config.yaml
n_layer: 12
moe_layers: [0, 1, 2, 3, 4, 5, 6, 7, 8, 9, 10, 11]
lr_router: 0.00249
n_head: 9
positions: "rope"
rope_base: 10000.0
Below are experts of layer 6 (counted from 0) of a mixture-of-experts language model. Rows are named gate (a neuron's input weights, with its number), up (a neuron's input weights, with its number) and show model dimensions 0-47. Each number is 128 + 32 x the weight over its row's rms, rounded and kept within 0 to 255.
Before each expert's rows: a language model's description of what the expert responds to. This comes from a sample of Wikipedia text that the model never trained on.

# expert 21
Description: Of, from, and, commas and the joining noun phrases, as in corner of the property or Hall of Fame.
gate0 [253 117 184  91  45  78 123 169 136 103 130  94 105  65 112 128 144 124 100 100 112  88 133 148 159 159 115 134 116  93 170 144  73 109 177 171  78 144 213  48 178  99 105 136 110  97 165 132]
up0 [140  99 117 118 126 121 163 103 145 112 132 121 208 153 154  66  98  90 126 146 173 119 141 155  89 171 113 138 101 113 115 126 207 131 133  92 101 177 122 126 153 156 112 164 137 123 137 149]
gate1 [140 134 112 119 107 113 186 185 142 111 114 150 120 112 159  82 124 109 115 174 205 168 147 135 137 144  57  97 110 102 117 113 117 164 163  88 100 129 191 120 138  97 129 107 118 194 114 142]
up1 [146 171 124  98  95 102 154  95 155 166  92  75 111 123 117 135 100 171 107 181 110 122 188 191  89 103 169 134 139  82 161 144 150 158 171 105 103 141 127 118 200  95 110 160 177 107 106 127]

# expert 26
Description: Sentence-final periods and clause links in narrative prose, plus following subject pronouns and conjunctions like but, which, it, He.
gate0 [178 139 162 111 170 101 114 163 131  82 170 105 101 105 119 149 121 182 117 121  56 155 108 136 118 145 145 125 103  94 170 120  81 131  80 105  86 206 128 152 175 155 100 161 133  72 110 208]
up0 [ 91 143 120 192 129  96 125 164  97 125 126 103 160 103 133 136 116 145 150  82 185 165  94  99 153 117 196 114 174  87 155 178  88 180 198 180 133 135  98 108 113 152  97 197 131 119 137 104]
gate1 [170 120  75 103 128 131 161 132  93 159 122 141  84 109 118  74 129 162  93 129 140 130  96 115 107  84 100 148  99  96 175 104  89 123 105 172 120 101 134  69 121 189 186 201 121  30 140 153]
up1 [ 84 102 144  97 148  72 206 177  83  91 103 128 193 143 111 163 140 169 101 147  77 131  94 133 108  86 136 159 119 135 139 132 165  74 150 165 178 115 144 116 132 111 144 171  88  57 129 139]

# expert 29
Description: Pipe and blank cells in wiki tables of sports and election statistics, plus dashes, header rows ---|---, and medal or Apps columns.
gate0 [121 136 122 116 132 159 131 150 140  67 105 145 104 180 118 169 177 108 207 120 108  53 113  57 108 153 123 114 133 147 110  70 172  84 140  88 124  64 142 144  96 134 120  97 125 126  92 173]
up0 [145 142 147 134  92 120 120 131  96 129 172 127 122 142  91 214 121  96  85 135 163 122 130  86  95 168 145 107 171 151  76  96  99 122 130 107  85 133 147 156 142 110 142 116 139  59 130 103]
gate1 [ 59 177 131 132 167 158 172  57 156 114 138  61 124  33  95 116 113 104 129  81 140 100 144 108 129 121  83 136 119 158 128 102 179 189 142  93  90 151 100 109  78 174 164 139  95 141 114 121]
up1 [135 145 150 127  78 144 173 183 108 199  77 141 197  98 121  60 123 164  87  89 141 176 142  77 122 157 107 139 154 121 128 137 124 174 124 167 120 138 108 152 136 167 186 175 128 133 101 124]

# expert 18
Description: Pieces of French, Polish, Slavic and other non-English words and names, such as de, pro, é, and spaces between words.
gate0 [138 118 143 149 123 152  98 128 127  87  72 193 132  84 117  92 164 131  73 145 192 112 137 118 140 116 144 142 147 110  76 129 140 103 138 134 128 123 108 174  95 146  99  98 131 121 134 198]
up0 [127 127 125 134 115 118 117 157 167  94 132 144 127 154  92 113 179 104 126 183 164 115 170 136  79 113 119 116 145 126 183 176 112 149 133 167 135  98 103 145 173 182 125 113 109  84  97 106]
gate1 [151 128 116 105 127 136 135 121 135 148 144 116 131 126  82 164 136 205 126 107 156 101 172 133 116  98 131 118 134 131 147 205 142 106 163 107 138 134 153 103 152 119 181  68 153 199 185 110]
up1 [140 122 123 142 140 128 148 181 129 130 169 120 134  68 123 137 169 167 143 101 150 103 188 123 117 123 130  95 174 132 132 122 150  70 107 125 111 128 116 140  77 108  68 149 103 165 149 165]

# expert 3
Description: Spaces, pipes, dashes, letters and syllables inside wiki tables, LaTeX formulas and transliterated Asian names, such as \right, Chi, Ch.
gate0 [112 149 137 159 124 122 137 160 119 133  98  96  97 134 141 145 122 146 135  90 113 140 167 190 122 163 100 162 110  91 174 118 133 138 133 113 146 184 179 173 131 130  66 178 146 146 128 135]
up0 [129 116 122 162  70  77 148 101 145 159 137 155 146  99 103 173 110 111  88 122 137 175 113 138 143  49 125 122 118  92 108  89 137 130 113 125 155 159 159 136  92 136 140 163 100 183 140  81]
gate1 [154 104 168 173 139 151 137  75 125 128 117  99 107  80 115  80 149 189 158 156 122  98 178 146 150  77 168  89  81 111  85 121 122 155 107 172 127 130 143 213  90 118 126 187 148 170  79 105]
up1 [176 119 145 121 120  96  84 203 145 110 117 151 148 140  94  85  93  90 150 177 135 208 140 120 176 191  93 155 134 126 161 144 108 187  37  70 125 107 156 140  98 147 123 129 176 141 136 136]

# expert 10
Description: Opening pieces of words, often prefixes after in, de or re, such as in-t-ense, in-f-ected, war, pro, trans.
gate0 [164 150 154 132 140 132 149 118  96 166 151  65 101 133 104 173 156 170  69 125 115 124  85 140  57  97 135 143 122 104 181 146 138  89 114 126 107  96 125 132 149  76  84 126 125  68 145 124]
up0 [129 124  41 100 115  87 115 153  67 108 155 147 136 146 106 111  77 167 120  78  97 130 123 200 107 144 132 147  56 115  96 131 128 148 131 109 112 148 136  90 125  77 156 107 104 177 152 155]
gate1 [163 182 109 127 125 139 157 111 126 128 155 190  43 136 121 129 142 177 152 129 176 134  98 157 168  87 151  90  94 154 142 193 103 161 158 138 126  81 106 160 141 152 157 115  69 148 145 134]
up1 [172 155 112 106 146 130 134  72 123 137 115 116 150  52 132 126 123 127 130 119 131 123  37 109 145  88 134 155 121 114  96  75 180 148 154 129 135  92 146 149 157 112 108 131 101 136 153 155]

# expert 25
Description: Word endings such as -ing, -ation, -ity, -ed, -s, including inside names, as in Bloom-ing, Bill-ing-s, Heal-th-care.
gate0 [110 105 152 134 111 208  88  94  51 151 143  71 170  88 135 113 168 138 172 134 111 136 158 145  92 141 143 109 139 137 120  99 124 156 184 156 128 140 119 138 103  76 126 148 165 199 105 137]
up0 [116 167 127 117 145 131  93 105 158 125 110 126  90  82  93 160 148 154  83 135 116 172 122 129 163 157 130  93 116  99 122 127  77 141 133  79  94 157 165 130 107 133 164 138 216 142  99 134]
gate1 [137 144 139 116  62 169 129 157  91 134 101 169  95 159 113  90 164 130 111 109 102  87 104 124 102  99 108 197 124  86 133 145 154 117 104 105  57 163 140 132 144 168 126 143 157 133 126  99]
up1 [138 165 106 113 153 130 119 147  75 146  95 146  94 110  82 112 146  73 150 154 125 171 152  63 126 154 130 109 135  89 111 122  87 158 126 191 112 143 112 145 130  89 111 178  95 113 110 129]

# expert 24
Description: Demonym and place-name endings such as Uruguay-an, Guatemal-an, Du-tch, plus words like United, American, York, States.
gate0 [ 62 114 176  92 114 174 114 194 127 153  92 130 116 106 121 108 113  94 165 110 139  83  77 142 178 145 146 185 166 132 135 184 185 139 163 117 149 172 162 119 171 148  98 214 131  77 110 132]
up0 [131 125 125 156 151  50  51 151 155 127 116  91 100 112 153 115 128 215 183 130  99  89 162 129 113 108 124  52 157 168 161 138 117 112 125 124 112 172  79 111  85 130 129 117 127 144  79 122]
gate1 [131 123 131 132 159 102 141 126 159  73 180 125 179 141 128  94 155 120 118 188 152 110 130 135 101 121 163 124  97 155 109 118 147 157 175 153 218 138 125 101 119 191 201 124  99 141 139 170]
up1 [132 204 114 151 167 112 110 120  85 131 124 148 145 114 110 125 141 129 148 130  94 188 124  72 117 114 153 129 154 154 107 134  72 160 203 107  94 105  89 129  89 169 191 116  76 131 120  71]

# expert 7
Description: Verb endings, auxiliaries and prepositions in running prose, such as declin-ed, were, has, of, in, during.
gate0 [130 122 118 106 148 110 111 167 156 131  96  84 140 108 153 105 152  79 117  99 128  69 131 171 131 163 153  88  87 142 102 147 205 120 185  46  85 124 109  80 154 128 146 128 156 152 123 172]
up0 [127 137 128 168 128 132 109 111 132 150 102 148 119 185 122 139 144 116 151 128 135 138 137 139 188 150 105 157 108 175 126  92 146 127 151 104 141 112 177 120 107 110  97  93 150 149  95  96]
gate1 [139  67 162 166 108 119 173 150  89  95 168  63 151 102 170 208 142 151 149 123 109  63 135 133  98 136 145 119  99 171  88 149  91 174  89 180 121 142 154 139 142 128 139  99 160 102 132 106]
up1 [120 163 171 183 155 121 135 158  94 105 175 186 110 120 136 125  84 149 122 117 120 221 145 134 151 183 147 127 153  98  85 119 147 130 140 105 140 145 128 144 107  99  91 158 119 136 113 129]

# expert 20
Description: Inner and final pieces of ordinary English words, especially plural s and consonant clusters, e.g. pulp, culprit, diagnosed, imitations.
gate0 [165 166 134  87 157  60 155 165 141 131  75 128 107 117 125 172 125 144  89  75 166 118 126  84 100 113 141 156  84 110 136  89 107 109 139  99 156 123  60 104  75 123 106 112  73 110 168 165]
up0 [148 132 101 180 119 105 167 116 122  98 118 138 141  97  75 145 117 124 119 162 129 118  91 152 138 165 169 193 124 140 193 147 136  76 128 117 113  52 154 189 128 107 158 173 154 105 153  18]
gate1 [111 137 110 109 128  81 157 178 140 119 175 143 130 143 114 123 133 159 113 160  68 145 126 154  49  96 142  88 147 149 115 104  83 160  77  66 128  90  92 192 107 119 136 129 116 124 156 165]
up1 [171 135 151 143 131 144 133  83 147 136 155 164 125 119 149 129 119 105 152 149 102 122  88 121 139 156  84 129 120  63  90 143 145 144 128 114 159  73 110 133 105 146 141  91 119 162  92 181]

# expert 28
Description: Middle and end pieces of names and English words, often consonant clusters, such as Bro-s, Cha-s-er, Qu-ir-inal, -ack, -ick.
gate0 [123 116 144 121 126  89 134 122 105 164 138 146 135 161 178  84 150 140  93 147  76 139 159  96 156 116  93  81 111 113 120 114 142  94 131 159 129 117 106 105 117 122  96 128 139 150 140 186]
up0 [127  97 188 172 153 118 115  62 102 179 125 170 189 133 182 141 138 167 152 106 127 168 155 117 137 146 163 136  90  41 162 157 139 190 181 117 140  71 132 110 123 131  77 228 179 107 111 156]
gate1 [131 132 150  97 159 194 120  86 104 121 119  89 199 132  94 162 106  81  87 164 119 147 109 198 159 150 197 129 141 153 165 156 101 109  73 134  62 104 153  73 108 184 124 151 105  93 130 135]
up1 [ 85 126  98 172 139 150 120 142 131  92 113 109 161 148 142 173 150 102 139 153  97 123 128  87  94 178 155 158 133 123 136 140 131 109  46 112 144 166 116 194 174 163 151 131 116 106 146 123]

# expert 19
Description: Newlines and openers of infobox lines, table rows and headings, such as a blank line before Population or Medal record.
gate0 [101 115 177 123 168 106 160 140 112 160 142 103 127  82 155  94  93  82 104 114 111 125 129 150 103 122 119  96 159 136  77  82 149 129 108 136 128 129  99 176 155  95  89 124 111 113 123 129]
up0 [147  94 108 125 103 137 196 130 166 107 112 206  59 105 138  57 134 165 163 156  98 132  85  89 115 102  90 161  76 168 133 102 144 153 103 126 159 102 172 154 130  69 136 110 143 140  40 127]
gate1 [150 103 123  59  72 105 126 143 140 162 114  53 109 182 111 150 160 145  96 121  79 136 161 130 109  81 143  68 128 136 126  74 141  65 134  83  84 135 107 179 140 111 143 152 149 123 109  39]
up1 [ 98 153 155 110 164  79 159 113  46 112 151 123  99 159 126 108  85  82 156  77 128 130 125 159 141 118 185  99 125 139 147 125 161 148 156 134 139  46 152 162 134 111 183 137  81 155 117 102]

# expert 11
Description: Endings of taxonomic, foreign and personal names in species lists and bios, e.g. -inae, -idae, gilchristi, Winterbottom, Jr.
gate0 [160 134 118 126 124 156 147 158 143 125 111  69 112 119  98  98 111 157 142 108 113 173 114 122  47 143  50 100 139 162 153 179  82 105 148 138  90 162 120  78 154 145 108  88 126  44  80 144]
up0 [135 110 165  93  95 164 120 139 147 124 116 132 113 135  67 110 242 122 172 132 128 117 187  73 132 158  98  56 122 130 125  86  89  89 109 172 125  83 145 160  82 134 131  90 107 198 166 136]
gate1 [ 75 148  68 107  75 188  72  96 165  90 145 125 124  96 106 139 146 127  76 132 155 127 146 140  74 132  88  88 130 181 172  86 124 101 128 111 123 133  78  88 153 155 107 132 177  83 165  73]
up1 [153 101  70 125 120 140 126 139 141 121 226  96 184 130 178 188 139 119 199 117 112 144 146 185 193 180 107 134 150 137  41 144 134 175 134 137 145 120 123 111 162  95  86  94 161 109 159  91]

# expert 1
Description: Inner pieces of proper names, often foreign or Slavic place and person names, such as Łó-d-ź, Gó-r-nik, E-d-mond.
gate0 [146 123  69 116 166 104 100  94 105 129 162 124 164 143 141 134 161  96 105 136 146  94 189 188 199 132 161 128 123 156 148 182 154  96 129 171 103 146 142  56 135 134 176 163 107  87  94 135]
up0 [134 140 123  83 109 150 160 111 106 116 107 148  81 109 164 140  93 115 115 106  70  93 145 122 101 111  90 150 153  88 129 128  81  95 166 130 100 140 109  93 157 136 222 200 132 149 105 159]
gate1 [137 128 148 137 119 102 148 125  99 185 184 127 123 133 149 111 121 107 151  79 121 143 128 174 134  88 108 185 163 196 157 130 164 146 112  72  84  99  82 120  77 131 119 129 165 134 135 160]
up1 [183 136  90 142 110 126 112 161 111  62 184 142 143 155 102  87 139 154 146 182 146 112 161  81 138 142 124 147 177 111 146 172 120 110 116 138 162 138  97  77  68 123 139 173 135 136 135 120]

# expert 12
Description: Content nouns such as work, war, coach and pandemic, plus mid-word pieces after prefixes like re-, as in re-ap-peared.
gate0 [159 117 147  99 145 139 154 113 113 146 161  73 160 141 164 138  98 145 104 201 129 116 155  86  79 134 114 122 109 100 124 119 134  97 179 132 111  91 172 136 151 126 104 153 120 148 104 190]
up0 [147  91 141  90 127 106 168 102 101 119 125  87 134  92 187 107 115 122 160 157  96  82 129 124  81 101  85  78  84 156 139  91 124 146 145 146 123  70  70 166 110 120 119 113 158  71 108  84]
gate1 [166  92  76  34 119 138 159 101  96 133 126 112 141 138 129 129 106 180 126 137  55  73  73 151 162 122 102 136 102 133 146 160 145 163 122 167 128 109 121 115 144 136  97  99 118 178  83 149]
up1 [124 154 108 110  71 163 191 115 176  98 116 104  71 158 107  90 130 165 103  95 107 136 121 120 111 158 102 138 164  98  92  94  18 192 130  95 161 168  89  81 112 183 126 102 141 158 147 175]

# expert 30
Description: Commas, periods, dashes, brackets and conjunctions like and, but, where, especially the comma after native-script names in biographies.
gate0 [156 130 144 130 156  91 130 146 130  79 122  60  68 151 160 154 151 114 118 134 130  90 125 160 149 109  72 129 131 139 126 131 153 132 121 124 100 122 102 137 126 134 158 144 171  57 119 109]
up0 [123  96 165  88 154 150 104 165 128  92 157 118 136 119 185 117 140 137 103 137 137 112 111 128 132 204  70 146 106 108 155 115 167 140 106  78 127 178 132 122  85 190  83 153 110 122 116 182]
gate1 [186 102 128 103 104 149 157 130 110  80 183 149 112 105 113  94 127 133  84 121 139 186 133 137 144 143 107 155 106 151  99 163 137 157 135 162 161 155 149 138  96 181 118 111 104 112 168 103]
up1 [ 90 101  79 127 121  90 135 150 127 131  69 103 145 129 108 146 116 120 123  98 107 136 165 143 123  67  63 110 164 140 114 160 105 176 126  88 113 127  75 106  97 133  95  87  98 182 145 144]

# expert 8
Description: Verbs like was, is, are, been right after a subject noun phrase, plus commas, closing parentheses and periods ending phrases.
gate0 [ 68 142 104 114 162 134 198 108 143 109 117 130 151 152 128 166 184 100 162 167 173 119  77 155 151 109 104 164 115 188 148 176 134 121 124 111 116 138 134 102 123 143 154 164 125 179 158 162]
up0 [111 142 114 159  93 180 190  85 163 101 129 124  93 164 150 141  83 136 132  44 125 130 162 107 151 110  63  76 101 192 218 191 136 158 110  93 126 148 142 110 113 172 127 122  79 121 198 149]
gate1 [143 118  97 105 102  84 126 193 172  46 156 104 142 147  88 105 147 136 153 131 108 159 155 159 188 108  98 105 119 117 133  82 132 185 113 173  87 119  99 167 181 138 145 122 139 151 116 112]
up1 [145 159 131  97 194 152 125  82 145 108 214 145 154 186 127 160 103  99 102 131 204 140 131 102 154 110 147  95  82 109 110 128 125 101 163  86 171 107 102 155 109 117 117  89 138 150 107 146]

# expert 9
Description: The word to, modals like can, would, will and do, and pronouns in narrative clauses, e.g. How to Rap, went on.
gate0 [156 166 123 130 104 173 142  69 169  72 116  64 181 129  80 132 128 136 125 164 154 101 122 130  96 138  74 157 134 179 110  66 133 100 125  99 123 129 135 144  45 131 157  98 148 146 194  49]
up0 [112 144 141 108 133 155 103 127  96 129 131 174 102  74 108 203  87 182 166 153 136 101 116  72 118 113 108 161  97 136 155 152 166  78 134 156  81 117 172  94 168 115 104 130 165 109 159 132]
gate1 [158  79 148 139 117 122 131 122 105  97  46 122 132 157 113  62 125 141 140 102  65 142 148 129 127 123 148  98  94 112 119 140  97 135  80 105 167 119  93 130 100  99 233 146 154 136 108 124]
up1 [166  68 177 140 151 159 213 135  94 167 125  89 123 122 111  93 109 170 104  57 145 118 128 132 160  93 165 185 117 119 172 115  94 102 126 179 156 152 105 117 173 142 194 124  98 148 163 111]

# expert 16
Description: Spaces and word-opening prefixes, especially after hyphens or opening quotes, such as non-ex-istent, self-ex-ecutory, con-taining, en-ergies.
gate0 [118 102 123 100 158 167  49 129 151 116 156 180 108 148 156  87 155 143 169 166 150 135 147 166 128  72 147 170 157 152 104 182  92  88 180  86 113 151 117 156 144 159  80 120 170 191 114 143]
up0 [ 70 182 165 132 123 136 145  77 104 152  70  99 129  76 190  88  94  58 141 131 153 113 155 142  79 131 119 144 104 149  79 123  87  57 180  93 129 145 117 110 139  89 165 154 141 142  87 143]
gate1 [145 137 149 125  94 102 160 153 114 113 167 129 131 115 155 129 146 186 117 183 109 154 134  81 144 172 206  91 191 116 155 116 102 158 150 116 155 168 161 123 161 174  76 132 127 149  95  58]
up1 [169 120 173  94  95 126 197 128  87 187 194  90  69 116 170 156 104  67  97 159 132 107 121 161 163 101  83 143 111 139 150  65  81 141 129 100 109 185 131 121 125 129 119 159 135  90  94 176]

# expert 31
Description: Capital letters and first pieces of words after a space, bracket or pipe, such as B-lida, Far-nborough, fa-milies, 1-8.
gate0 [115  93 155 137 128 137 150 137 146 164 124 172 134 173 183  91 185 156 130 140  62 134 124  80 129 185 135  67 158 157  58 127 167 165  51 107 114 187 161 149 135 174 151 183 133 144 148 115]
up0 [ 96 170 142 135 150 160 111 118 149 166 128 180 135 145 157 106 131  83 163 144 143 133 155 203 130 162  87 107  97 122 153 172 133 116  78 137  37 158 155  96 154  30 157 153 122 151 150 143]
gate1 [150 133 126 128 132 119 105 126 104  48 167 199 150 122 161  79 143 143  91 144 144 183 135 159 106 155 147 133 176  63  94  90  90 165 199 112 114 102  76 170 109 105 147 139 166 119 123  59]
up1 [119 125 201 166 118 189 133  54 125 169 136 143 117 111 135  84 120 137 183 133 135 186 100 179 122 171  99 130 127  90 146 142 144 121 131 105 165 165 107 149 182 122 125 148  76 139  97 168]

# expert 17
Description: Words in organization and country names like National Academy of, United States, U.S., plus section markers ===, table pipes and list dashes.
gate0 [152  76 148 177 138 103 150  52 136 127 115 149 140 147 120  99 130 139  69  89 176 140 152 122 117 171 202 120 156  86 116 123 121 130  96 130 136 140 101  75 157  69 148 160 127 156 162 109]
up0 [163 127 139 111 128 130  96 103 121 128  96 158  83 147 168 119 163 114 176 170 194 169  97 158 160  51 108 166 142  90  74 139 110 105 172 150  98 107 112 132 169  98 114 153 170 157 124 103]
gate1 [120 158 145 132 138 102 126 142 131 125 128 160 118 108 190 154 123 138 108 150 167 118 150 186 119 125 106 167 114 121 120  81 141 118  83 140 148 143 129 195 122  87 113 138 171 141 130 159]
up1 [143 126 137 110 139 136 159 124 161 111 130  73 113  94  88  99 150 146 160 173 106 101 105 154 168 130 147 171 157  78 175 155 147 106 127 215 122 130 157 107 181 168 113 135  71 122  87 157]

# expert 0
Description: Articles and possessives like the, a, his, their, mostly after of, in or on, leading into a noun phrase.
gate0 [128 151 116 135 138 128  94 134  91 159 119 111 183 150 135  88 140 145  94 159  83 203 142 145 179 177  87 179 138 154 129 123 126 151 148  94 142  93  63 101 107 154 144 111 157 148  76 129]
up0 [136 170  84 104 165 168 185 102 119 141 149 148 112 145 185  81 152 195 119 122 187 128 194 166 152 100 157 123 177  84 154  99 184 153 152  74 102 109  93 140 103 132 159 137 113 166  78 143]
gate1 [149  98 167  68 170  58 128 104  93  85 116 125 109 141 150 111  92 180 112 165 148 126 113 137 201 142 155 141  93  68 146 111 184 120 187 182 182  82 125 142 116 167 156 128 127  85 136 135]
up1 [ 91 108 111 134 185 147 129 115  78 152 115 122 120 101 152  84  68  58  95  81  96  73 155 114 163 108 131 124 146 121  56 117 106 160 117 149 136  51 100  87 114 129 156 133 131 197 166 126]

# expert 14
Description: Labels and units in infoboxes, tables and chemistry or geography entries, such as PubChem, number, population, ft, km, %, °.
gate0 [108 138 178 106 184 121 113 105 152  99 138  91 133 143 158  83 136 142 128 113  89  71 101 143 116 125 130  94  93 151 159 120 162 103 205 181 121 142 100 100 131 131  68  91 157 154 177 121]
up0 [102 148 103 155 120 115  83 200 104 146 143 154  69 189  77 107  94 161 104 134 121 145 179 118 152 100 140  97 142 170 149 158 110 112  70 100 100 159 168 108 142 130 127 127 164 142 109 161]
gate1 [157 141  38 197  95 144  78 157 130 124 161  59 107 125 142 104  73 141 149 132 158 152  99  97 125 117 144 137 206 164 162  78 104  89  68  67 114  72 124 109 113  97 116 139 120 126  97 141]
up1 [129  99 159 127 129 170 149 142 136 111 142  88 153 112 111 157 134  84 134 111 130 131 135 128 128  54 108 134 131 116 103 183 159 123 137 132 103 153 170 111 125 107  92 136 119  89  75 118]